{"n_layer": 14, "d_model": 128, "n_experts": 32, "experts_per_token": 1, "d_expert": 304, "d_shared_expert": 0, "activation": "swiglu", "moe_layers": [1, 3, 5, 7, 9, 11, 13], "router_score": "sigmoid", "normalize_top_k": false, "routed_scale": 1.0, "balance_loss": 0.000816, "balance_bias": true, "init_std_router": 0.0226, "lr_router": 0.000889, "vocab_size": 8192, "norm": "rmsnorm", "norm_eps": 1e-06, "tie_embeddings": false, "optimizer": "adamw", "lr": 0.00403, "beta1": 0.9, "beta2": 0.99, "grad_clip": 2.0, "batch_tokens": 131072, "seq_len": 512, "train_tokens": 639100000, "steps": 4876, "dataset": "wikipedia_en"}
Below are experts of layer 5 (counted from 0) of a mixture-of-experts language model. Rows are named router (the router's row for the expert), down (a neuron's output weights, with its number) and show model dimensions 0-127. Each number is 128 + 24 x the weight over its row's rms, rounded and kept within 0 to 255.
Before each expert's rows: a language model's description of what the expert responds to. This comes from a sample of Wikipedia text that the model never trained on.

# expert 26
What it handles: Table cell pipes
router [ 98 125 160 133 141 123 107 156 128 103 153 136 190 146 135 138 152 178  84 154 100 138 118 110 168 133 121 112 154 100 121 138 113  98 121 162 172 128 115 158 120 145 118 162 152 141 115 108 127 150 136 135 134 147  87 133 141 108 171 117 145 166 123 125 137 103  74 119 127 102 191 108 116 133 103 139  95  95 141 158 115 142 132 144 140 155 148 149 116 106 112 134 159  85 153 110 144 114 119 143  97  70 112 106 126 174 184 123 144 154 139 138 126 163 129 165 119 143 105  85 113 129 112 120 112 146 115 141]
down0 [121 117 155 105 154 118 151 119 122 155 167 148 107 143  79 135 134 169 118 107 114 118 166 101 107  94 111  56 102 135 107 108 126 150 157 126 145 117 136 152 100 122  80 163 131 103 134  73 149 104 139 127 146 134 153 143 111 103 149 154 145 107 137 182 137 135 156 152 106 129 111 133 145 144 132 118 114 120 132 136  70 126  93 127 150 144 110 130 137 100 130 151  98 132 109 140 136  89  82  68 178 164 115 135 130 133 119 129 133 131 151 116 159 128  77 145 125 125 113 151 123  93 125 174 162 137 124 118]
down1 [101 130 142 175  99 139 129 138 158 139 166 144 147 108 145 119 129 117 123 111 155 138  96 153 138 154 148 123 147 108 124 139 119  98  37 138 146 110 132 143 148 171 125 148 106 127 100 148  94 181 151 142 106  96 121 118 162 152 144 153 155 173 124 142  93 103 102 115 130 142 141 143 137 135 103 108 120 112 123 117 121 115 102  96  91  88 108 140 152 137 140 157 112 173 116 101 118 137 108 165  89  96 168 118 138 108 147 154 112 134 138 137 133 127 171 109  72 176 110 126 118  97 149 122 152 145 150 125]
down2 [ 86 100 160  56 114 130 150 136 117 124 121 113 119 155 143 130 101 171 133 131  79 153 156 111  97 101  99 139 170 123 137 130 156 107 113 106 177 109 149 168 139 137 166 152  88 102 139 117 125  96 156 105 110 131 137 138 131 159 136 173 140 161  70 144 140 142 130 162 103 125 155 113 121  92 120 107 127 136 117 127 117 135 132  92 110 176 119 122  95 103 105 102 181 129 155 101 126 162 158 129 129 118 110 139 158 135  81 155 147 161 141 125 169 141 127 146 115 107 109 136 124 116 134 114 141 118 141 101]
down3 [144 160 142 170 124 158 146 147 185 154 147 127 104 109 130 138 109 116 154 104 102 127 162 124 112 119 157 170 102 163 132  89  86 114  96 109 143 112 134 174 133  97 145  99  75 148  94 111 155 111 107 103 153 118 152 139 159 131 109 101 147 153 163 129 135 146  88 113 151 129 117 137 137  97 132  98 138 115 117  80 124  91  93 110 161 108 124 149 137 106 124 110 174 132 161 121 140 161 115 157 131 112 104 162 134 151 115 159 125 156  79 123 122 151 172 165 101 150 118 113 127 117 120 147 159 134 149 133]
down4 [118 100 100 130 147 164 121 152 102 169 103  98 158 131 116 146 106 110 126 138 133 119 153 167 131 122 127 116 106  83 113 103  91 140 162 108  92 155 118 146 147 132 155 168 116  90 114  96 111 199 138 126 139 155 143 122 149 146 103 127 120 139 138 117 106  98 112 150 133 148 150 116 107 130 134  95 114  96 111  82 163 149 177 119 134 128 130 185 132 121 118 134 107 139 137 118 127 118 139 195 154 161 138 141 122 156 144 113 104 106 132 149 117 127 164 120  96 129  73 123 165 116 108 178 130  87 145 135]
down5 [161 129 104 144 127 161 115 160 137 105 123 147 115 157 146 167 165 134 151  92 114 138 124 140 140 106 156 135 176 118 132 132 128 101 147 108 152 142 131 161 119 170  83  97 154  97 100 143 148  86 156 116 115  76 128 141 108 171 138 122 110 153 117 145 111 115 178 128 120 112 124 104  95 126 108 124 129 142 102 107 138 112 145 168  92 161 129  99 129 172 125 160 134 145 114 129  93  95 121 125 132 125 132 100 132 115 160 141 140 165  93 148 129 136 144 105  66 179 158  97 133 117 141 124 112 187 147 150]
down6 [129 139 130 155 176 108  97 126 106 119  76 136 111  92 111 130 142 151 125 145  61 129 125 118 137 142 129 123 139 100 149 175 127 106 144  99 156 130 100 139 119 141 164  96 139 122  95 127 130 147 143  98 123 124 162 116 127 154 163 127 108 161 186 137 124 119 170  99 131 146 101 132 114  79 150 147 144 145 144 151 150 116 129 136 141 120 124 155 142 146 126 134 130  97  91 157  85 107 104 143 120 118 118 162 150 164  79 101 105 150 149 132 180 132 102 112 155 125 178  97 113 153 165  95 121 140  95 104]
down7 [148 112 176 113 140 113 146 127 121 150 111 149 164 150 115 110 145 124 116 159 134 104 151 114 118 112 101 105 112 143 133 180  98 135 187 138 175 143 112 100 142 143 163 148 113 139 140 125 182 109 137 159 148 141 152 110 102 104 141 135 135 142  77 125 148  69 110 129 142 143 107 141 106 134 112 133 115 132  95 115  95 120 130 143 152 139 167 173 139 120 143 124 152 128 129 183 161 119  81 126 103  93 155 163 107 106 119 125 154 127 111 145 107 169 129 109 138 140  92 122 117 120  73 166 122 177 110 111]
down8 [113 112  83 126 162 122 130 158  98 123 161 151 119 184 142 133 152 139  93 133 166 127 133 173 132 144 102 190 134 141 111 112  98 115  96 121 140 152 126 127 160 107  91 114 128 111 103 166 148 143 137 141 118 154 102 116 128 104 126 167 144 110  91  97 118 172 125 119 160 117 102 142 138 123 135 107 118 139 111 139 131 132 156 111 144 131  92  86 115 148  91 171 132  95 120 152 118 146 124 112  72 126 131 109 152 110 115 129 101 148 138 152 153 145 121  69 168 143 169 134 177 132 162 116 126  83 122 153]
down9 [ 72 142  67 155 124 117 100 143 104 133 147 112 112 135 148 160 127 122 125 112 179 122 141 110 122 156  85 118 145 129 102 130 153 138 161 165 131 166 152 118 153 163  93 104 151 158 139 142 141 118 134  56 155 131 109 122 113  82 177 134 134  94  92 114 154 130  98 130 150 115 155 118 122 130 172  75  94 129 130 158 138 145 125 141 106 114 124 138  84 122 122 120 133 154 126 165 110 154 167 111 106  99 109 120 127 152 119 103 165 133 151 147 139 126 142 129 169 125 151 125 149 115 138  87 161 138 136 111]
down10 [127 103 136 128 154 126 154 128 131 130 119 136 115 115 145 139 161 140 117 130 135 172 116  91 168 113 111 159 157  90 127 124 138 142 118 122 104  70 108 103 113 136 108  91 135 150 133 105 138 130 117 126 168 131 147 113 137  81 152 100 119 105 138 118 128 140 134 123  81 146 127 139 156 127 102 115  61 121 136 149 120 123  95 170 107 140  82 146 132 179 152 137  94 120 131 172 145 133 101  83  75 112 170 146 136 106  84 127 171 162 151 140 101 132 126 124 123 118 197 142 144 132 127 142 133 173 141 144]
down11 [110 120 124 125 175 171 158 126  95 108 114 127 129 139 106  89 162 122 141 117 149 149 161 151 120 142 164 144 113 145 145 133 133 172 145 123 126  89 151 143 167 138 112 119 112 166 161 102 136 117 107 145 111 134  95 127 121 101 108 141  97 177 105 151 170 149  83  92 153 144 140 117 118 148 119 133 126 110 150 123 145 129 144 135 125 170 115 166 101 110 107  85 179 136  99 132 155 132 149 155 130 145  77 116 126 139  85 157 151 146 130  92 154 153 104 158 127 136 161 114 148 122 123 106  96 189 109  97]
down12 [117 155 131 141 130 128 126 140 132 179 163 136 161 118 116 128 105 111 113  91 124  97 143  78 134 171  96 137 146 100 161 124 158 165 103 105 124 145 112 154 133 161 114  97  97 129 116  73  94 120 138 123 118 124 134 140 122  89 131  95  88 137 116 150 157 166 119  68 121  97 112 159 147 126 120  85 127 132 113 127 126 109 130 107 139 133 119 165 128  99 171 120  97 143 153 131 116 129  93 136 160 116 125 130 120 144 132 158 156 110 120 172 147 158 135 166 122 122  87 179 126 155 117 147 111 139  67  92]
down13 [148 122 100 129 121 151 162 112 136 139 130 168 111 100 173 111 145 108 163 142 133  90 148 131 127 150 121 127 110 104 120 133 141 111 122 130 144 118 146 146 157 139 117 133 103 106 114 112 118  99 121  99 106  88 176 138 135 125 113 101 105 129  96 163 167 101 147 123 160 134  95 106 147  89 148 100 166 143  75 121 108 125 120 103 195  99 176 132 118 140 128 118 153 135 140 137 112 102 178 153  91 120 116 101 119 160 151 106 120 133 115 137  95 116 136  51  79 152 141 105 145 128 162 101 123 142 121 109]
down14 [128  97 148 109 109  87 158 118 170 135 126 146 132 156 121 132 123 106 126 156 153 124 169 107 119 122 100 154 179 118 139 186 111 109 126 102 123 137 142 115 144 103 105 111  99 131  98 148 168 116 138 116  91 142 100 193 104 148 110 144  97 105 135  87 117 105 134 153 129 120 123  91 114 129 121 119 151 103 121 137 129 136 139 160 120 122 137 134  81 122 105 164  86  82 115 120 175 130  99 101 124 138 140  74 127 142 111  88 146 108 124 114 183 161 112 105  98 105 133 100  97 112 108 159 103 104 122 125]
down15 [134 156 111 118 143 165  94 111 135 146 116 107  93 124 109 128 129  86 170 117  85 145 118 139 131  84  60  80 101 173 137 129 156 128 158 140 127 167 132 146 155 112 140 113 140 127 133 153 143 137 119 119 116 135 116 120 100 106 157 132  81 126 100 102 121 115 127 115 123 107 116 150 109  93 121  80 144 162 123  89  87 107 103 111 161 150 136 152  97 168 100 135  87 138 129  97 141 102 154 146 161 136 119 131 143 115  53 153 144 169 121 131 135 128 153 163 109 110 111 143 145 142 127 127 144 104 110 107]
down16 [176 160 122  99 124 142  97 143 114  90 109 138 170 130 117  85 105 144  81 114 117 104 167 157 150 125 156 121 110 124  81 107 101 133 138 123 146 138 112 153 188 134 139 155 152 148 143 156 107 103 129 116  92 112 118 120 111 125 135 124 155 143 100  79 122 120 144 130 152 148 121 112 122 154 130 101 120 144 153 156 143 146 113 138 162 174 115 121 159 160 109 133 145  86 104 118  99 140 191 162 126 173 103 110 112 125 117 118 114 102 140 106  98 102 164  79 107 127 133 154 156 129 143  82 141 142 142 142]
down17 [ 98 157 102 140 150 173 110  97 118 156 149 121 108 100 109 164  97 134 156 139 141 111 170 139 136 114 119  87 105  91 132 146 150 140 103 134 148 129 132 132 112 144  81 122 145 109  94 137 140 146 144 117 105 159 145 124 130 104 122 135 129 116 105 129 128 175  95 104 120 101 105 114 127 123 155  96 115 135 108 113  92 136 109 141 143 113 124 121  73 149 100 145 144 141 158 176 130 121 118 122 139 116 120 149 133 149 122 134 169  81 129 166 134  83  93 166 172 173 191 155 111  89  92 126 146 161 153 108]
down18 [105 141 116 149 117 119  92 101 117 109 146 141  95 101 129 135 108 156  90 119 161 139  92 126 156 127 121 148 140 164 116 131 115 116 118 123 132 106 104 162 112 144 147 153  87 100 137 138  95 143 128 102 124 131  88 117 103 155 173 123 127 144 150 143 139 111 150  66 152 138 109 143 152 129 147 130 126 112 130 168  79 151 132 135 107  98 138 167 120 144  59  97 125 176 130 133 164  96  87 150 139 129 120 107 167 106 123  92 120 134 143 110 145 160 115 138  91 154  88 100  82 107 129 181 140 143 136 109]
down19 [135 130 164 130 129 162 119 124  89 114 155 121 124 127 123 125 116 143 125 153 120 132 130 111 113 103  95 133 123 121  93 145 214 118 129 150 134 134 130  92  93 105 135 124 126 122 141 148 124 121 113 130 146 116 117 116 166 151 125 102 131 155 115 115 104 116 131 160 137 110 162 136 109 171 134 147  79 126 130 169 156 109  91 123 147 195 150 108 121 128 119  66 135 143 148 140 151 154 112  94  60 128 116 135 152  64 167 153 123 139 101 120  93  80 125 162 136 109 120  97 102 103 115 111 120 117 134 104]
down20 [ 94 114 158 156 132 132 155  76 146 118 172 141 115 114 126 121 121 106 135 146 143 125 100 146 143 113 124 164 142 154 130 159 142 147 134 125  94 132 129 140 151 175 188 150 102 169 147  76 117 100 129  87 139 125 108 142 104  81 155 127  79 100 149 120 128 103 160 129 142 145 142 134 159 144 140 114 144 151 130  79 104  73 136 150 115 128 117  72 148 113 141 155 134 133 155 150 133 142 133 131 133 127 153 135 126 113 140 133 121 104 112 137 171  77 104 103 117 103 136 166 143  78 127 180 119 128 118 104]
down21 [152 124 157  94 158 133 166 107 121 124 102  83 171 111 138 131 120 150  77 143 107  85 139 127 144 135 174 158 119 135 115 105 147 157 108 128 108 142 118 108 159  87 116 167 142 143 122 108 158 109  99  85 111 147 111 135  73 164 171 165 129 125 151 132 111 129 128 115 125 144 122 129 116 161 164 128 121 146 122 144 122 159 139 127 190  86 110 164 120 109 149 103 114 118 113  86  98 130 115 132  96 156  98 118 114  87 113 148 124 145 164 151 152  95 105 128 166 159 114 129 167 129 114 146 107 113 135 117]
down22 [131 125 130 154 122 142 129 142 127 126 124 126  86 148 161 111 174 114 129 128 139 104 101 117 139 143 145 123 106 176 133 136 132 122 132  96  97 105 164 144 101 122 123  97 111 124 129  82 104 124  87 166 141 152 139 111 120 151 152 126 148  96 118 173 112 105 128 112 175 105 135 114 130 118 103 152 146 106 180 150  91 130  97 102 157 100 118 130 135 145 100 153 167 131 113 114  73 129  81  67 119 107 133 183 140 128 128 104 177 136 144 148  86 117 119 104 117 132 130 123  82 145 130 186 144 144 148 141]
down23 [136 167 130 136 144 124 171 142 142 112 127 129 134 176 134 100 123 122  91 158 124 114 170 112 129 128 139 110 132 164 148 133 158 132  84 134 108 167  81 128 150 173 119 135 143 126  83 122 153 151 111 163 159 145  81 121 144 133 100 115 174 142 160 115 104  99  92 112 128 108  97 165 143 118 121 142 113 167 159 115 104 168 136 112 119 122 146 120 102 120 163 130 135  95 104  77 111 115 112 135 137 140 137 122 120 102 144 143 121 141 152 139 147 160 149 201 106 163 118  64 128 141 126 126 120 120  92 135]
down24 [ 91 129 107 160 160 162 136 110 139 166 103 121 117  82 120 119 151 132 152 133 166 110 146 142  85  97 146 125 116 136  88 132 148 131 151 118 141 135 157 161 109  88 114 148 124 130 157 110 141 105 148 135 148  99 149  79 115 155 156 176 155  98 124  86 144 107 135 138 149 127  94 132  90 162 133 130 166 162 140 107 138 115 154  74 133  97 138 133  97 159 118 125  72 138 124 162 157  89 132 102 151 150 130 107 106 133 110 102 116  88 138 124 150 118 147  83  99 108 117 108 110 113 121 117 122  77 120 117]